Weights of a small mixture-of-experts language model, trained from scratch on English Wikipedia.
Size: 10 layers, width 384, vocabulary 16384, 99.6M parameters.
Experts: 112 SwiGLU neurons an expert, 2 picks a token, a sigmoid router, 12 empty slots to pick.
Training: 288M tokens, 4392 steps.
Below are experts of layer 7 (counted from 0) of a mixture-of-experts language model. Rows are named router (the router's row for the expert), gate (a neuron's input weights, with its number), up (a neuron's input weights, with its number), down (a neuron's output weights, with its number) and show model dimensions 96-191. Each number is 500 + 40 x the weight over its row's rms, rounded and kept within 0 to 999. Numbers have three digits each.
Before each expert's rows: a language model's description of what the expert responds to; "mostly gets" lists some tokens that are sent to it at least half of the time. This comes from a sample of Wikipedia text that the model never trained on.

# expert 2
What it handles: Common words ending a prepositional phrase, such as high, up, north, away, coast, water, and at sea or at night; also mid-word name pieces.
mostly gets: " high", " north", " away", " up", " well", " coast"
router:581502529483549505517458495580607500401525528439476491512502478512483496440508532527462475484480568455519507451528421450504514406522465490534553443517522554490493446515497479545490528467483542512541489493472449503460561505472544469523479460517491515405475469473487444493538463537531523427
gate2:494483519474523457589491522487491517479579497515483421478518491553428494552527516448522556559444554492500504518508505443574574556502478569482430495487439463435502509479488511495526503480550531536522454501440426503569499480462458480542529468510517518418499455499515473516467506500511456491
up2:507567505531526533526456544565398401533545444490504529459539515548462460579485458482481480547570485508484527543472509515483514523451479511553478485467407517435555516475505494483499507542536575517468525516531508438596463468446490513520511484527501508544503541533484442532495451494502514547
down2:441436498518550497593472460512508474469426476520477518457492504451495451473503495506527479552453464566520523490505509515503503489530486551477497525435475489491540475492432444517488508523544444528518525474432530439562542496423512555526497506500506482573483490533487512432494400518595544473

# expert 14
What it handles: First word pieces after an opening parenthesis, en dash or line break, such as (Eng)land, F(astest), Th(ursday), plus table-border and stray number pieces.
mostly gets: " (#", "DST", "(s", "-f", "loan", "/s"
router:540535543529492476435464534561481577533532440489546452591450480549444477557463500483536460493483550419447533524520528515449503471437576459510495518593535472476547519486489479530530503552487545524462558493442436462551516520518491469588505467452517484438393577453496453553509463540467513453
gate2:469496445520576447484555535503544482489574476484439487543508511452448425500477559454476490468493430438501494475508432486482507492492438463565543552521558427451556373483480519536538534542466537501463449510439484495475532408467489539574566492508516454534479497506445506459519415427468478476
up2:476510541505448604457438512445457470506507506554471438495570498529540543490440454465503449588445624512456439496450493515477458490427522522472519480443546485558541555496501512533505515485458438486510536526504497497561506505499514508490449489531512527490557522529495541498409499459514553470
down2:474529482528531542487490484515467491497465498574530493470583466487545414509482570472501520495527434556574528519505516505512525504504528495542472461497413483559507521522529459507502563505562483526467533493492567465393482496463497506492479466493555513473505535527509505507520454555555447458

# expert 12
What it handles: Dashes opening infobox field lines like "- Release:", century digits 19 and 20 in dates, and past participles such as released, appointed, buried.
mostly gets: " released", " graduated", " appointed", " buried", " issued", " published"
router:569520510560484517446503602518526532488542574482499458511537506445487454508487479547556542494472406467538526503499462477494446452488546477539496468529469455539440475495473505526545556476508511457536523471573491546562586428512560541509583513496430526496445423458421545486481471467541506503
gate2:543471441549574523549522538520545494561594479533492520489460512470499528454542575554522518555500488518451529428572482464467487476498501487468530521435439548516455536502524576513507482435524493483434408504470513508489553559513489501509555483511488539499559471500513467472501583478552481530
up2:517484458538530516551490533542514491534490466557538472509449483468533484454514535552528538528506509560435565466521533490451455442522566467406523442414422538498450460535521538418566521465494575469452478418523457478464539524557500550506559462528503486472528464520475426486534562427542447491
down2:483490512560468510557488494529500453463554424503542413465480531485466543441448442441530518505522479391497506503485509490473536497484481537506436551460524520463548529466510512504493543521459463526488542525480543519493466519440556463502530489484428458559482539469462532515557502486510572534

# expert 21
What it handles: Head nouns and noun-suffix pieces after a determiner in prose, such as members, season, players, decade, copies, -ations, -ions.
mostly gets: " members", " life", " games", " players", " students", " characters"
router:549468497493491477482528600490534534510534455517450479540418505456481517419398535524565422470491537473577552551473514443525497456533504446428450442511519518520484502493507540539483571480472575524525491511518480517520505470522507436538510478432516541527487499508521546476516495575444515424
gate2:515513504541467595506459450497465564470449565528478465527460463530525519549539523468547580471482493501458478459500475463435586498505527483461513542543457493478540529483477539447566562491525466519437448495537486520557462467504447577546551513455511448519534549469484499444506384569523507465
up2:504492468498510537510471484480514538509474495531468457505524527512552483514539544560602510503436546494606421513534503480484525472466457556490557544506475546434490469465574571434480472445523510459501505491438518455505465487585477565431548579460452488498511518558432468495484413506581472568
down2:594586499480547515443485489463398481469483495542526470496485464449520530542498477518537485488451512397524482485460542537446550519511527538440438452462562432525484547565454518456482533481445567557417419522476513481486532570579592508525549482502543511480477424523445449521469455436514490488

# expert 22
What it handles: Inner stem pieces of longer verbs and adjectives after was, is, and, or be, such as complic(ated), ins(pir)ational, sol(ve), plus "See also" headings.
mostly gets: "See", "icip", " disp", " There", "})\n", " rel"
router:557519488433443492518524496456545504489455604547446472500469499468536523483515478547536471462463601515523436519442436465449588447454560461480492487606511474450514509516502462466517505464483477508504482471489481526544505481496563571484544447420503514431481542545392456560465466513481477524
gate0:524523505480470416526520450500523524472472495492497450496557524543544468441455433520460560487529459507518415523484454502491552473518528478489563539507442559532452487534458448456558494443497494474587481585560518502436499455453528473461509466426491586462462530570521423475421457484476518544
up0:464573463540473498484418515510484450475410493470485471497479544490589519489473478485543542501557455496508496464498531466534478559469489490557529539514449487505531471538472512490486501539437465423584530461558508473539511505478492498413504528472521540514503554504486511499469498489532556450
down0:546460535417575491509510467390513495516496524480574555478527472533414494494541538501482513558502459510559393449481530457491500514500486464462499549495498525478497505499506478560518486550514512384574547496464487472511497522428477479532512543492458440517470535512474460523508500482523487525

# expert 4
What it handles: Capitalized first pieces of place, team, and person names, often in tables or after of, such as Los, San, Puerto, V(ästra), Tir(ana).
mostly gets: " Puerto", " Los", " San", " Mold", " Soc", " Ind"
router:515590476522432531440445493537517565542474591485532524490444464412401456479439481499512499512473542438543479572471417443502529433517514451481489469605563499501550526532525512496516500522505488457461482481402464486479557488549473491498484485441501553435500470513464437552448420459405592473
gate0:488518470467523564529497472504470515529426464505486383491503533536531516536508446530558513470474505459523490519550477495531541481506516495400499516475498487604419488501541492475527465505476526525453434507493485467584451498476529467521540484511517475453513432568413489541508463515513433486
up0:527505438519504481522440544546527451535534434431500485511494477484508452559502523528519496492545479550516480535618519508489494520526478444504506444495513584521519548487522532481551548442539559469487527501552556395500453494511478449486433464609533463469456524435507557478442543495465518464
down0:494426468420523499526491455587533401510511573432508515470484501533491483511546492479478385481520477543497485474505540416556565523469489537465449505475473532589510502494543520517434439467519498501492506512510497501459415477512471565431540463496410524524514503468487567509489499536492557524